From a checkpoint of a small mixture-of-experts model trained on Wikipedia.
Size: 13 layers, width 256, vocabulary 27085, 132M parameters.
Experts: 256 experts in each of 11 layers, 64 squared ReLU neurons an expert, a sigmoid router.
Training: a variant of Adam for the experts, 720M tokens, 5494 steps.
Below are experts of layer 3 (counted from 0) of a mixture-of-experts language model. Rows are named router (the router's row for the expert), up (a neuron's input weights, with its number), down (a neuron's output weights, with its number) and show model dimensions 0-63. Each number is 500 + 25 x the weight over its row's rms, rounded and kept within 0 to 999. Numbers have three digits each.
Before each expert's rows: a language model's description of what the expert responds to; "comes before" lists some tokens at least twice as common just after its tokens as in all text. This comes from a sample of Wikipedia text that the model never trained on. Tokens count by the router's weight.

# expert 7
It responds to: Clause-ending commas, periods. Commas and periods closing a clause or sentence in prose, especially after introductory phrases like "In practice," and before quotes or parentheses.
comes before: " The", " In", " He", " and", " It", " but"
router:523492555489545512510498508540467469473512511491472462486492516484527520499495513511503551477502470528509461510494484492535469466519479487476501494478500536483517501507533499469511486533513518
up0:486486520523504499510507502505452520492513526483513490484498509495482426522528494481523469478497488479519477523465501546500558529508500528494517463509492493525486501534524518496487522490488479
down0:523517536524520513481482460520482484506516510524519484478521498518503496509551498541520486509501491517509488518556503522502523528494480535491489474497522519570496483504499504538476525530538503
up1:528499468427500487491502481505492516511509529492525493515461473457539547503507452492484517490479458507525560482491516484505454529526485481523535532524511530495477518505557504543538510546490553
down1:533527471508470514526495492480495539489536479489515529452501525479499510504511489506490514526536511485476535484482524487489480468493498517492501515533501485508535470522452536503523479515502503
up2:527495523505490504533518527501460543493535479537486503496500482514517457492493516522468532502504501515490497495486507522520460522499484461486499461548495473463527498471521528543508537491510528
down2:489518517518486473525539516497497514487541481525504521530505490520533498515512492514514534532529535497500533497545480487496497523492451520479488511500549553469536448499500470498528495457454495
up3:468533502503484477506522503536484456526497483552493510494492495507487467486514535541475536533542525503507504510461499493481461567489517470520474485482518497531535487510487508508504515544505503
down3:517487489502487531491535486498468517478529514524507516539518488556479500503492512486516494527508531483477512491490468496492514560522497511479514510535510485502535486479518499481550497443450518
up4:476501479519527510506518494518494425530499544486498471472529505520512503489511505492553496493492441457468504536524546543507515504487493505525488515518498497521524538491559514494489501515476478
down4:467496546468534520450487502505541481508499461498515487452491500516507544483501522479478527522519518550506492519517463482512495489499519488461473528506522484490485481504499486498526515512502529
up5:490525473495468486510503501513491513485520566461518479488529478506499442508480507545491528494532474534492515549470547526462439518490538477487496503502517474480512495500545503526464522499519505
down5:481495481489525539465519476503510490550549545513474485470532560527490532464479495495479504522467519504450467538528483476519515501494497530460507505555476494535498494555464486497525468493467482
up6:527469544507494514544473509495483510497477466494501484466524483489457501510511530512500497510441499486479479576483504460491514533496504505491512494496493508517516517509500524514481532484491474
down6:493523508496468528503508461515498503524527465558523463506520510484480549517492496492506512529492511512521469516493524525458525449475523475470503503511483477488537479492464480473498523460450480
up7:518491448466498458548450530533442613504458534497508464462482501465497484515493522498479451552499519497496490487504517507536512543489508544542516499498520518480514510514550486519491451473478521
down7:528522538505499491508521523519524471520511524503511498458511504489473525545533521536506505527496521438519485455540517480462485482524432524519502484503525544517554513511444478475518532503446486
up8:509472500491496502507465508538496468513452503477517514486478510500474443493539503501485504504509501475501504480484495464542525481493484491483510495504481465481467489432551486538485507514483486
down8:541549486487515531505500490494538478508531464516525479493502479525504430503504494490502503480536493468490487531529460491501510543491485528453490454489517499498522489508502510485464534531502486
up9:485524513470498502491562498485505475480526567529503449471478479534499529498493493499530523477470466461526521520489534524514441492496496509505511492523499428449490499454470494545497520485468499
down9:483502502449538498475493469520473457539511495530512496443497489482502525507508499472474451489496485516488508536502467535501530516476515539480488506535482544533453475510504501501505512467500507
up10:547480449455527496493464515535487455535469531500504442531495496486498470510521521520513499524473496511512506458482474462484503543510509467499536535518514504490502490484532487474539546544451514
down10:527491478510478438538525492490532502515510478506498492477475508492515497498507471494501507551494474481527496524538469482493513500522494514457548541540477439443466534487494494540521494502516523
up11:478491525505530483535500524484493562459509502484484528465503496467511508506486483502471470502520528487482546509512499501488479538485493514533470541501481476488523516484473497491505481485465468
down11:477511477472486510505515493521470542438467492476528538497539460447507495516454488499504497530503558492486500513470511481548494505470481503506555511477521498527470496553527543506461515480453536
up12:478509500511494508507517491471503469552508492549461492505490497496448516492505494515518505467497459504470503474499489503514500485517492507482540481431524520467507509559585484508533472551451511
down12:478467497478486506469500497458535502521496499507502497521487511527484546428528575503508488494517528504474472511542469490544527537487475503497525482494527592468461499496487515481501488507534455
up13:506493541493542477569523490493496481486503476486495484436492533461484515495446511503547464478446525484472515493536514495548459482482509541489537511523490514519501490527519545551490474522450511
down13:452464479474506517508491496549497489526489484512478483502497512552487469501483536525521466519455479487520476499507497527501488485486501504520484467538477515536482455507482503479457498530500451
up14:525507531492533498480503524460503514485507503505524444523524482515498470507536507479496514512474471476515496529506494504528526503497513498459493440536487464452497526471542483496470549553530484
down14:508533493499483538463463455509502487530507527477531481475533496480532475487554474479488479519497503486477482525542491488504510500483502481484525502508574458542530477494491480500484518509474472
up15:523485507498530475526486514521470507522499539539577474456499493521516533521482531459458483495494487528517535505482503509500458495519556502500526468520502502548476493534539503556517461483470542
down15:511508507535517555495502532517496506503506505507440484469494519519527514481509486499509490483457516469510485492496503469423521499511504452478508519534526577508514493537509512480509522479517477
up16:556471500531541461510481494504465557492513513533496491505457486501514510492482539496523524483490476524493509499487481514541487516507532529517511477516512497486494473474482511513486528448535530
down16:486496470494497544481480461497516502558536485521533492499501501516481565532505530513491526469474480490537450454484516553515539500485471497503529481561491487494511496485483471504483500489483486
up17:506495465480496495515523510500521526509525489486491517573472499463500449504490520512521556491511520490503512474527509544513486521479498474557507471507508515523506527475476501482555561486469523
down17:506557495515501544499531473478513437511506509524514488506479529505504467469497498511532523528486556536504477498510497479504511452500501462459483543508512508498511511511481480469505490531540459
up18:505478455463484518463496473498491512485516525467508478514465548488462473510506475493520486491481477505491447517474510521517488507469539470558514479460515505480512522532491501486474522477507484
down18:531509486492516513516493453489478503530519522510508492490479502453474508493500502538477475505520511528466519516481493504561467498513519521439533533463505490525523467498450501477484472471443487
up19:509525479481486480522525524476477471459492503484484513493484481500453513551479505512498467564509515519508491474449517472479513493471521500513566507488504497523502494554521499505484492520481509
down19:514518466500460470480509501468526474540492485515518494504540477516443496549472495535480491493551482522492486468476575501522492539479528513470565505522509548496522513489512494508475483508467449
up20:512534502493497480496520493494511517496488474533530541481522490500497531524488487523464458542500478456479492567469510513470485525488525506509573545508465508509513510521517548545470501465453497
down20:526518445484496473540503522533529497471511474509517497532494489458482458538480537515503505526538520465533500497483544531524477525492508487458514481512539513512521494539501501449516488514472506
up21:462521469481496509513526538460501518504503497518459462488515497481483501589526475500486501532481478500521491508497523489510496464507504495504527476470505495484463512547507492500526502483464475
down21:551552532502485522497498503483505515542571536501514484463533511520539512501507501437512492467506506504486489489512476525485510481470482516456508490463538541541499458524507526460479518511481475
up22:514511486465487464532511521511499523471538499510475560513459486525500460508500508480464483521527477523472496477505523509479521450452498484490502537507511499489435492466537499496486510532496499
down22:510516520479513494523506452486472493492536494493447494491490536529560511500438492474487487502484492498516453557491512544483480478481481525440504475516493541540525514490480452511538487494497474
up23:491473489511468489509494499450493492481529478464465488438524516458482502536496470511467522522453541512520508502489504525530522513504539488509526475457509526543476499499491518489500515513480480
down23:521520481559488545525497490470532557559540495497502491527501535516585519518506511479489523490508551493515518487533511503523505507476471478458529505457488534508529474551497506464517529498496447
up24:471499529498507477523491496515496488461530504479516534488450531448511405503527495477541455510483518509496465532486481515481523537526514521505532473491492503544511501518473508496538489476485498
down24:469471536538475480508512492521464494473538505521496450480494474499464460539491484473539482511503499567465439507504553527484482571539530541482502467494498483535537515555503532511493491494491489
up25:527482487486433514487514518481484501498496476553456526470494539519480500508478508473448527501476519503548474458493494508538490555489512532499474499511478534515548519477493505496483507561497500
down25:508521480520517526455509539461504462500488493489502509501516513498484494491479488552493488534507485532539485511460509526490471528500483525465534537516479519497506508509498519521522500469488516
up26:501495505490446498508522497512472483514456470523467497512444505517472459487480500509497507480506474473496452488486486503491503544510522547518513465510494499500529487471475505544501523563483454
down26:522536468492499508490537486430519518493481453537533528509508498527484502493509518510502496507474525482496515542494509472504550530502452521458511502531520497512484519471495492521500466450493511
up27:476474511522512484534472510522518533479472529486535506468483483487487488493517500493485500483480529507454509491491494471517533486495501520474528487483505504524485490493491534587510445496476493
down27:489573485468486517526510534519534518516539466536527466490525509505528467530494498476480486489542496430491480484482485477473539517511457552469508477465501482504521485525497505510439497507481466
up28:539524460504499497469496495507474501512502516521495490505515482517513504486517484463467457557490497491517482505465514477527523479480503480484489505491491485457453552532472495469486509506512491
down28:519517500502503506503497487504513523470547488508425504466541492490481437484474524492532514491450499500483520516537531498465509481516522520448447527460560521566520485508475493510488494503533466
up29:539544540458476472506477535465520516495455505499467457513535514543510486490522492529484495538523489476534485528491490500510489488483518490474500487466484441472536534467505498490467464530538484
down29:529583489513471560477507539456547484477426498495558504540501485486520487479527515499531489514512517510490480453509472477494472497485484510514498498491526471491518524490492474498529533465488503
up30:501570486524493500503500496491519474495488516514484505519502472505498507493450490563536516491488449507532516486514532558496513546444508532528509470521477483540531508520519537484510553490470509
down30:531482482496519521444492492479529477484553484498495515501514522532468524492512532468457524494513505514553475444509488526540461468484488491451448475562542480504517500505516434489505491496499500
up31:506494454521511492513523502538476487495503559483466511477507530460464464502495483488507494530496481484560498496478536533519522490498485497507531490500495544497479475549492544536537501491495475
down31:498517523548532457522509473475470481548504548528506451511539500484480477440516467479486514490500505472503522523519497507514514475478456498500485548508457522492510517481505464541491514497460501
up32:565519517483510509505478517520498538497496482558511530528491506507483474481534527519529507519486476480531501462529509491516522512484482487533502481519535513498477467497523473507499569490479544
down32:562546495495485536458529490471506523515499510513486517502470527497527494481466474501491521542496541487517482523499489495507509476510461516483498468517493491537461497467457489506536486523508453

# expert 14
It responds to: Commas after clauses. Commas and comma-combined tokens like ), and ", after years, numbers, places or clauses, as in "In 2017," or "1,463".
comes before: " and", " ", " which", " but", " he", " who"
router:540510563519531505537478476514511487474515505498501486493460515495506499484445504545495515511548481513512474533491473468478488492528519518491477513459494507476535477514517487494519474537534499
up0:485560518510513490480500533502499508488475517518554480477496509489529512507512482477493520497525491496497497473494510508507486491502504549503466473540489490496494495460487482496495476554501489
down0:515531484498503510511447502543492502502516512477505497531481496520497469506493522475503500565515473467548486483548498503519544520509529479457473463469523531527519477532514495497469490480499487
up1:531482461428507471522488514532492534488508507442484487469492525471487507525529509500477507521502521487546475499470521498467470484465473482540493497508461488500495452517505512512521493457528534
down1:481559491494500511455457464515502518498504516533467498489552493475519469484507558475536510513544451502484506490485439497488513518504502487522514499492520529451512534494480533492515529481487480
up2:510538473501515502530513524455492554467505459494507532495492482497490538516527534521482493512536524493517486481481483501487503471521468494463497514477520505512525500520502519466476505497523486
down2:523500512470487501515511486506501503475531429521498521527557453501462524527500482550517499462454513520489470494500480482466490519479516499496507487516552491520479478513485541546485484519431496
up3:571479495438501447495492523540491504497514491510490532520501489462497476506526495501499480496495478505585541468495496505486548525491514499501492512493542547504521532501524520490521527493472561
down3:467492488508478450489470510487514476499510490533459512485520463502463552511514506529483481530506549511511526488519490493467488498504510499488529504472464496566419476533508520537505471484446507
up4:502506503500490516479462509470492470539470492518557478509471509485500481480514507518524555479444474476482529462511541508522503481513485543481518505496512539486505500496529509562505471553476537
down4:477483523499529516526497511510508521518488492485449525502485479487481549441530486477468503456502534531528516527532505501498451519509483524495476490503495501462491464496498536489498523488505535
up5:499485528524457496515505501499502572511465526466485504516524487507493460497508524521512470489478464484458517492517508504494499520517498481504497511507489521481534524496521540495462503489489503
down5:530484495506520521535544516529498510483499511461480497511521504476527508520496465503482476531503550486503525511525455533527501509474448489525492505503567492492528472510536492451553460475485499
up6:497480488500505475546466505502526474492521494531480515481485467437501527486516479472529462547485524527497496537479493505528498504542514519520493483469495510468455547513456539531507493486527512
down6:494462501500544499487484516531532525518490534455501484521509502502480473504507490446499426476547503512481484526497441483485528491472526523482463498482478503511502518515523545492485543508498503
up7:508514536522505495471533503497519490516521466498505486500465513482489479499526526513518479479524474478521475527519489554480485471491502489532505480506480522514515508510514531532525487493487471
down7:497496501499479505505510465476488485532492455462533510531508527504519472518494506489518482511516483506449492507503501446475499528542524484473471495530462551498497520509470480510466531512471504
up8:504477488546502500484515489463478499528497525507539481493445480504456542495509521548487481467534448500512454500470503518494541504502491487502514471468499491453478467514514487548514496484504417
down8:482486463491515483548488516526540431503516517486490554504495529492534473487493524527514458526511468508495521528516513521540503514490480478489521486509466519495470497520465515486536537509489529
up9:510551483508457509497466497422504528509509546557474499499491541499530461478496483532472518495476522500497524530520502481483499517525517504485514482510468496499543524484480465520465490548499465
down9:528514520492510500491474501464521507488512522521515492512501465480487559491518466525478491486547509463486504521488479506509543550517496534502509508435491515498562504487470508513520457529481474
up10:531494516538529498488550492459491546464500537502518522457494531474493497505481459503497528475489492518540490543499484494503507508544483525489497514504480523527488513523458526478474491485439504
down10:469451472489513531500477466446495534562501525483481471470439523489534475469479474449492492505546491479481538501482493496505499548458498481498491489481478531524498544533499525502458484471465473
up11:525496474506506472468464504477466496489515524465522448517491546521491456512514508525491489526407533485504501457463520483476492549490489484485521492459536519498496479518487484479524501467506546
down11:474482500493536522524510503478570465516487511470498496503475531472545497495484517466488545510506493517479510501572494519478499539551471517522502484460499529532475528510534449502498506480492512
up12:495456504476541476484463512521515443502530492489537448490479512493501496497498476543490548518479520455498502504484509490512509509497478491519524456522510515500518508518523529527536484499470554
down12:496499505488463556478465460470449508496494479550471511536524481540491493488534500502524516481492488497470505531496497491496508473490490468486512501484470525513574509480488489462442485475508470
up13:501501514479480481481496504488509474504517501489507509546493545504503497503483479533472562524464498495500491520515489511492475479442493478498502511493511443518541468458497493512526506495486504
down13:546536542517512530482492474500486477458493534489510485502521489526499470519504495482474493465528534467496505469527460476532541476478478483515500497467502498494509487487525487509497483483452486
up14:510562485507481533468513516455506494485526487515531468487486481486473503507461501483441494493525518484510504457485503459521518488469457468482520496448511481456476529515530490538559472521488505
down14:543437506503475512547531538503526537505506460471505518473533548513494471493493481487499482513484523525501481515482482481533461521522469498491511529455563509512484475498550538465518492473491513
up15:531523511510552476518547509506501506442530481485527508492478529497529526522450489490512510513513540481552495496490470471498444486492536548512519513465455493486507493509511489537533470534515515
down15:470503525489529513484476492505472462494494484495519541494529494486498515469500489443505489470537487506502475475494498465519510516447497487485508445492500542515511538495494482510497504525480514
up16:524498481511487500512475510524500498523505530519536505518474519508508519500479457461514505468490541488508491490484476522502555514476519491546510485477480543517520476498587489507502471496523465
down16:508511459467532529509477478519491480471496520524523501475501503520463479550510538531563463477501468484459471546528531530507517485491495494529493533516499437495493489479495431509522493472510476
up17:498543482503465478515510499476503498473472481494454458511484494508485556505485492483501479560444470488508451477503549505468499473468533464534500494490519459535515504568468507493516548474489498
down17:479503537560535496473516483487516501509506486493521480486494486492441517445494516522516484499537460517487490542491468504450514496475523502487530522500504503484492477481525512437495502495548506
up18:472518520492489498545508496478501525454491496519477472516495525515506506498516495516469482518523457507504493503529502466498465482487532475526513500470496441469536494532461493547486512511488470
down18:505531526523538480481492505507512454521499526491479471459482479463439539471495527497488472519540492505511487509484478535467579536477506504502537510480498566496461467493515474505507490509545509
up19:491486513498493469431540513476521517476505491469504481493539473499471524513485497504486520506478468460520480491456524494532479526506482496499480524485501486482475506528503551529463478481479495
down19:474479555517517473503536486478566527457539535498504487504480481450484548453488508516463474487521530514472517486567465525508513524505508515498476530463492523540538485498486487529480479519515455
up20:504505477499473515471488499517494474525515550463502498473465555484445518514542436524490484488474518496475452456480516492489523511520500483560499490509511503520522479461534525537482498533459484
down20:483502456523496519482448491507482513456523491487466483497459464486528508490512517477490496464483486488473549521511520505485486512519475509484522478515457479459539458486518467477469485503548504
up21:496500508549473465493491512516530505508518495491494466496475528490467472521466528499530483489477499510484523503505499499475532466480507488502556478482483526522482519559511559517497478469477478
down21:481504514501527566523542475441548478538534517488491511484518508483512520471482474480494486485549513477454518498526500519514513510484433478512430530505508527500492500460499505459471511504496454
up22:501467508519522532503462491443501542462491472455543523511493524473492492478494466497471505503504502514523530458531591433467503571529489493492492489483523530478552535445480500521493512503510507
down22:497517527522485529490483517439482518513493486490484484464477529473526510471511454489514516469492550526475509508512510523495516545438476482453488529472560540473487514483475481537503501475526515
up23:499481503468516530507497513453503536471537486479518530495465499516506510506509490491484487511514509471514499528515555503515509534490445499489510527481511501489482512481461491543511505574525473
down23:524485455452490506457522520523474530461514504447478509523480499520472470536521498493476495531549463497519475542488487521475451478480511475489512498491515477493481466476458506492502522461498509
up24:497513478509469448537491512501499471522469542484508486479478485491504495490476474541539464521512513487531567527488525496483558494418558523458520463524466500482481469504507471488524520513484468
down24:532505504496527508462490474520487486500520521496471518475538491503469541487511525489486500505534524477488503498510479530517469521488472449476470509538539532514544496489540522452524508498485530
up25:549475496521474506498498497535504508509506465477482495526531530514479476514524460564512487505506491480555477511498501514489580526471507502533495461484522488539484502510544505491466480560519461
down25:524465492504512513446489431513520515503547501470471506468435463484532541445484500534477513484479540505486508538555509494462489542475488461472514514528517502530548420510518506508482510494464466
up26:484496465490497467516505510529494535538501555524517532526473497500527470502454488487486478491520450496525516505459520457511497516504536487433516489469518503495530496488519497533495490487496526
down26:483481532542506532456500514524499529481493483457531497521509535529560481480517521508490478498554512485523582455528453477503498491499508496512446503462529502481484492474523470495475526469480515
up27:519503498488490478511522509526490532493492523530473504501546521454444523509478516509535444495512469476494472446459491483512472492513453505463477509513491494509533474531512519519459480506480490
down27:479490507494509460513503502456527511442527518516450500485472446516498530479534477513488552499507504487448485513478464486517529505492478484504505437484484468452508467491505442502465483497543539
up28:493463486515481488501490534493470546459506502507498467451483500494461493542452505509474464530493512520495481466493539535514503513474497500481540510462475548507503498479501473540516455490492491
down28:529500522499544484473520490470520528531475479515552488501513491497505505541482528515510492541499484528490494492508528545488525526508498499474458515523546484532448553468492477544497526505493490
up29:519494497451544508474467512502472513419521516495511521501471498485538495504445502515448536513498528471537461485520467449489473507436492476508483538508469465488500507483489489473532492505525521
down29:528484496500481504430487504519475472482475535482493491505481509480506490541484508473512512475521479485525497514521481534488469511475472513516495460487475513496527483459493517518504502498492537
up30:493579487544478490471505495461498504478504507507503473527450509515490507517462477495499494492517525483495492494517492464488500510491490476518498487484502482486480461511526468536483476525493448
down30:524480501529563505539511514485555504546529495521478495493511543459507552477480488522487473523532480535495506517518474525506543521524499492502529508466543519508486534491496530511516535502541474
up31:500516510482552493496479515526487469477533577475541473523474524507540512507553457522469516477477498510485534503480494471526488471491522490504503497512502502498495532521497500519552453481475545
down31:470478533516440498470520486508466483551511455544492478523518445508467497484511453511516501503534473518508510508499489487479498493529497506465507540495449480478521498459486525491428486475489506
up32:527508513531456505544461505466503525546489495495485493491535511517530456500525504540489520504494510509527482523505491530478489528490478492482480485517510509529530470505515530491526520493496537
down32:488495494455454505502495484502456500475483481500464503537522473500462477478511495474520491537472529491477513469490505506512476503492491476495503446463478520466548501531528505500505465512465463

# expert 0
It responds to: Coordinating conjunctions. Conjunctions and linking words after a noun or comma, mostly and, also semicolons, which, but, or, &; plus "nd" in surnames like Arendt.
comes before: " ", " was", " —;", " is", " he", " other"
router:508503495492518489529476476464497511481517513453489449503483490503509482516512480519473494542502468482468527498490539506524501498492470515511499550484488475429514535481522508490518462526544509
up0:520452500528508521499515488481498508499513538482485469489481479498502476522470426523498478518510514510482515541507508464526477508527511527502521544497505520513469483504493510497470481509498485
down0:495530499458458515505502437465488500492501520509521512524475538481506486497504493497459526488493514485487488502503481497496526450464502505475507466513528487528509453496478486493503546478509499
up1:513544521503477479495491491499501457524498519513513453547448490486472499522475501507548513476486520457479511489471528493523531509509494470560501504483527504558499496499497530500515494504494524
down1:515511502514476478472507498481556520520478495548531478485502483549517518484569533522477474466487517493484483489496517463514499484473472493450491489513468502502483501445515492496518492523522499
up2:478555508511495442536475517474474526486535478522506471500490503495529503515503497510504475487479482480500473540498527517469540485454494483508518516485530520474493508541483478428531509496473468
down2:536458564517489480516550492516493489494486520508521533564508533500472476497494492526481460486490507490521522497517522487471507460515492503478484528514513542485482512495493482498491491478475508
up3:531476531518525478498478525572488513502513488504542534483528473498509460508502528502538462531488447536447514509481480463503523490502471495472492545489521531495524497500503532513490516470503535
down3:525507494502504559458473510528510513481528528536501531555485532527526487447510510512499521500527497574464493464544523524493496501514465511548469502518504529468535471479523478473457477456487501
up4:516496492469502495465529501467490491517443493500470515506505460510470477488500449518457524507522502445537487528483490504470507532555477540535488486493504517467465474501529503494530468560498494
down4:522462522512479536514534458503480512506483482534506505463521512441510526488511492488511504508450462509494491523494515466503485501536487446501472533535486481509511521482543507518521503510522528
up5:526478494462484478494526485506498466528496526505460485456497496485478485483527472470490499502542478526505499495498509507547451515491524491514477531481502468508497512548525538543463490497544514
down5:493468486490520533501564467484565499499509472509504516523540494497501496464479510490502468503545452498489524526461494490513503492527432485507474468516475527484515492500512511500503505478490487
up6:506499517497527529523451496502499496499478458488497493476532532473489432505518505510560517542450518572456435479519495480531502503539505522514502498514475516526551513504527503502524504490465553
down6:447479474462508521527503482520451516483451499503505498506518516520482466487514493471512497484495504516505498498509490517514504537507485539497488517511495457449509443491539512518514520486487505
up7:555498470474506480461534528529474503480544449456482436517474458493516491526487487474467527478501516513495510518490513502501487532483454478493517469497470518487509526483498490482511508495557553
down7:533520503545513484507517488513457505526473515476511516475539490477487505505461495490459566521488514511495499470488504478487503455493501495490540478457501485507482490500497491544480478455514519
up8:491500525530555462487503507529446518534533476525474511500500484502475445490502521494489469468518466547483496473460470507475488501524517525473503466477447510499545490478517503548506468473497513
down8:498489523496511492486503517519476479493484469493459515520504509471523478481484499491493467538508503465470476500523493485483490485529449499508494474490462517503537483507513513561481527464491535
up9:515528508523560513476502480520511474483497509478475481469461502518508534470509443505463500493543516510492500513421512507507484494490490525529507533482503472493461551491496506506538484516510523
down9:466451488509466482479528458507518475503501535531446558516467513500519518516541508474478509531524509435483479473478524460518526484486529548518531498502488491463471509488492474522545508465535524
up10:504510548486501465526501503518493491532509541478480451497470522497497476527498487522514503468458547520468489481513474532524498503496524498503561559486473509535496484520522497474543490482505528
down10:475476531472432492506518523475545507475453516518479495501500505538524498475552535470462494493544478497513499494482465476448515495474468507508466519506517510532507516517456497470483499437462508
up11:510474503488477504523472518481488549529493476447485434520509464470483492515490537524516486483443498490483467503479488478455503534491540460517496513524498579500548511546524525490490516525518525
down11:517439463518483498534506455481493533514515479505513494507505481569497513491504503500448486524535518514492548510506520496517529466501538525502509566554517516507523502496520523488480504457527480
up12:494466513470522514515516532515507482512501517473474520478490504496524513533472484516492515534494513511459525501532502508521469489532468491508570492437496502490491459531462516502508436479507523
down12:498531532516537493491505457520500487515511488528458546506499498489568486443498527509487508515497498550521498514486465512481525495516532517500523465522513505523488480515467493517468513473516490
up13:538532525484492466549479502493511511508497469530531475527490492501479551533469482507501484572510488478509503541444518511499486532525503461496502520469491483514539500515463510453517509518475554
down13:468516479512549545529495527534459542536504533502513508510457492481473500472517506481483509508515470517509515541502500486515493479511512509474520479510501518501542475516487452506491526469515498
up14:460519500549515463517487474478499529520530470513495488497466534482512514504520507486467494514474468465467464490509536490509515497453482505522515534530507468516536507503488505510529464548491510
down14:534470499494527494486528455443488481523518521511520522527500453527476477495530498495486500500515505526469488512498550529529509501524472546491521463475421512464472478501484483509514511502493518
up15:531490492489497522488483489516500542537531559470453473517495495479526509510506474520468493461490530539475483512481519530525509527538511476480541525476493554525511489570512487510494492551473517
down15:500467484482525484568478480467521503462499505497482505497491496498494547501481505519460465497421506555475482528546488501512528488516512493498512490502512541547536491537497485507533509501495478
up16:517523505549508468538464510465509522541498488484518496494505516513537482552504505506451468443486539479514486509491501522472503515508495510524527491502504505489538545547500503465524497511500525
down16:491486484560550526542511491495480507469482503489463466533485512468505548494495527490497489491512486517516512499501473481472538456524464538554503489488494504504480514486548462503475498459519525
up17:514527473488517466501463518464517468509484522492503483526524491496536483518451460547512482487506534482512502503467505505547504497473482527534502521517464498496505496497484483482496512524488508
down17:468517514514511449531492475515501531485496507488461556505492506508463541512542504479475535500471493483477488509546525471484513519488522518518525504506524497522472498528455498522487524490509530
up18:485496527527492467518539487510508460490460503496474473487476488499508511484493551508492525519510491474490519479504499503511500508489520538510516502473459484492513460492506483501498456530504485
down18:477504523514461520467520487528531485535491495488467466503462493477528496495505517490449522497518480493464460463491498555462529537525531475505505541509498462502476504515488490503522515487495549
up19:529486510485491504551493520515496528442530488499531481511497504497498457504435472516479529549522490478493488507545461498489515521463435524452502519458512506472535527525488524493488524510514523
down19:533496466527503523481562482512497480504497525464485517482460487536511519499520495487473518513488506522506495507489483550486506453431533477516509520492512502526515492462528509522508485502484487
up20:509512518520443495513504513449504507500508508504526463498517506507505511503514527498485488502494503450490511512438501517502495491468528503471498504481518492479508480504533493433450523582504475
down20:504493532510509535502558497533520490505496503535474508512521511487536517464506523533482477477521487507482493546489461509481472489480531466509429474516526510508502502494493526491489498494487479
up21:487491503488517498488512507523525502479490550505501501480512534498513552488495472514471503505503508504509477533527501491514455492492480511490532511525482476507530458515499483491526530542462513
down21:475487491480508528519502504476465475514494528499470495487516505461477486508522509526532442484515467496457512510507514467505514521495511537488533496515487494500515495503500507547524499522511505
up22:486489492522511498472539499502499507490496489560526461519424487480486507480521467491503466509498479491452492521504527510549514504500493486498527511542496482491471459520464501479469511470487522
down22:521461498498529490496506492468529506537511517502520491501489490530545489481511508545509491517516500516493553485459512500536484477489468465506521458546543534520462506527473523452479487444522547
up23:485523508519489488525495524541525507571498509483538478469514521532472481510484491504506485505511432512489487505484509493476479495493493537510504513439504529482565483497468476458500460486524534
down23:485549484503488498524532565555515504536504491480478464498552501520508482501471443530495522525480514556472479526537510500477485469472474501536498507505527542472544473513463499489500522502487529
up24:522477498459490499494483533550526499481518557486520482517518470506492518494532535482492479460497476518464462507510507533513467457496512483481531516494539497476519509511482499572478506531461504
down24:474454488540517493458498486488503499452501518476487492529510500509556494445519493488498505527492530522495563528505483467526471509497478476509468505509521523423532505479534493507531511477535506
up25:523483493497472477542493508491493516536499517475473447472508471426520483529488487475494504486496532528522508494514525559482487498499486505490470509495515545493504522502471514497497496547510516
down25:474523496525517494506512475499492517531484469491436510526504531463552527490490495524459505509524499490548516514534459489503481454506424454505482499516538500494538489502510496466499512435519514
up26:505478515537516507479501489488506497521454493508459535523523469482476475503510493475468511518538511476490515539505503513503503485531491530532523500483525489504525495509528528468482482545525502
down26:493460522494501552513510405510534530490542499567513500539481522493547493476479497495494503489456516483505485508476469434491542473528476449493462527483487490533534544483489531500519501501513497
up27:484514514529451492489503492474507490499518470521500466485440513509466540522523494492508503513493522433525487517502512462517511503507492515490504537486506467514518474515484508456533524575508449
down27:485536478495534477536480523469480470528496506528473511516497487519508514489537466517499523503469518523496476535478501510534549452503504480522468504485483506522511483520498478518514515509476501
up28:504514547481495523465535476451500516473526446512492498509484470488447480506507495501497508444516514453497490500479489469553512504516469547452543488552474568533484514550489496499511496476491511
down28:507536456462505471524494482532461498473508498503515514533518502474518541510466525522516488490472454511487469500478555513528522491524524526494481501478466530547471510541467529489515550517453497
up29:482507549473523481488544509507487456465489516508478463488472481516532497485526468515481506546491504448489511547484522500550496503488497488520513478464503467504501490462472485525531477500524573
down29:441529537538504470481508495534475478543510530546457485496534528463508491452483438493511487502482445527453488468484513516486538453523495503504472491468524473493478491498498433532520520489545499
up30:504555520488481517481534488508459551501508523508451508481485523485478509505500497503509510542440488464472449518461507518523511514510518528533528473460484505545499473546498514485539515465499493
down30:545522515518512549460525500517500475516475507494497515549497520525500486480532532462461480531477535504510561513482515492523517499462448510491488439468482493526494502497541473517488516469536519
up31:489530494519504429518474506471487501475492476507473512509499537537496437533509503502477492501479485467492515526503527525489518487497489545516532463520536488484491512507534502473509470511508522
down31:492515508509516486505486521492485509484554529508481488540482506450494520535498501521523530481513519521499480497481497488462514532475485580506505439497494554481466507517454474500502502492504514
up32:484456529459485458467502531460502514474476505503477465503483484471489484553519496493498492472477515467463532498532520499517547511487482499551494480539535513475465511533516502499514496491539496
down32:496497494485523451514489487539442503479505473464484512518477500498480517468494488492457467537474512496506477475478470527526531465503508484499518446464532483507505511504502498510495516440490469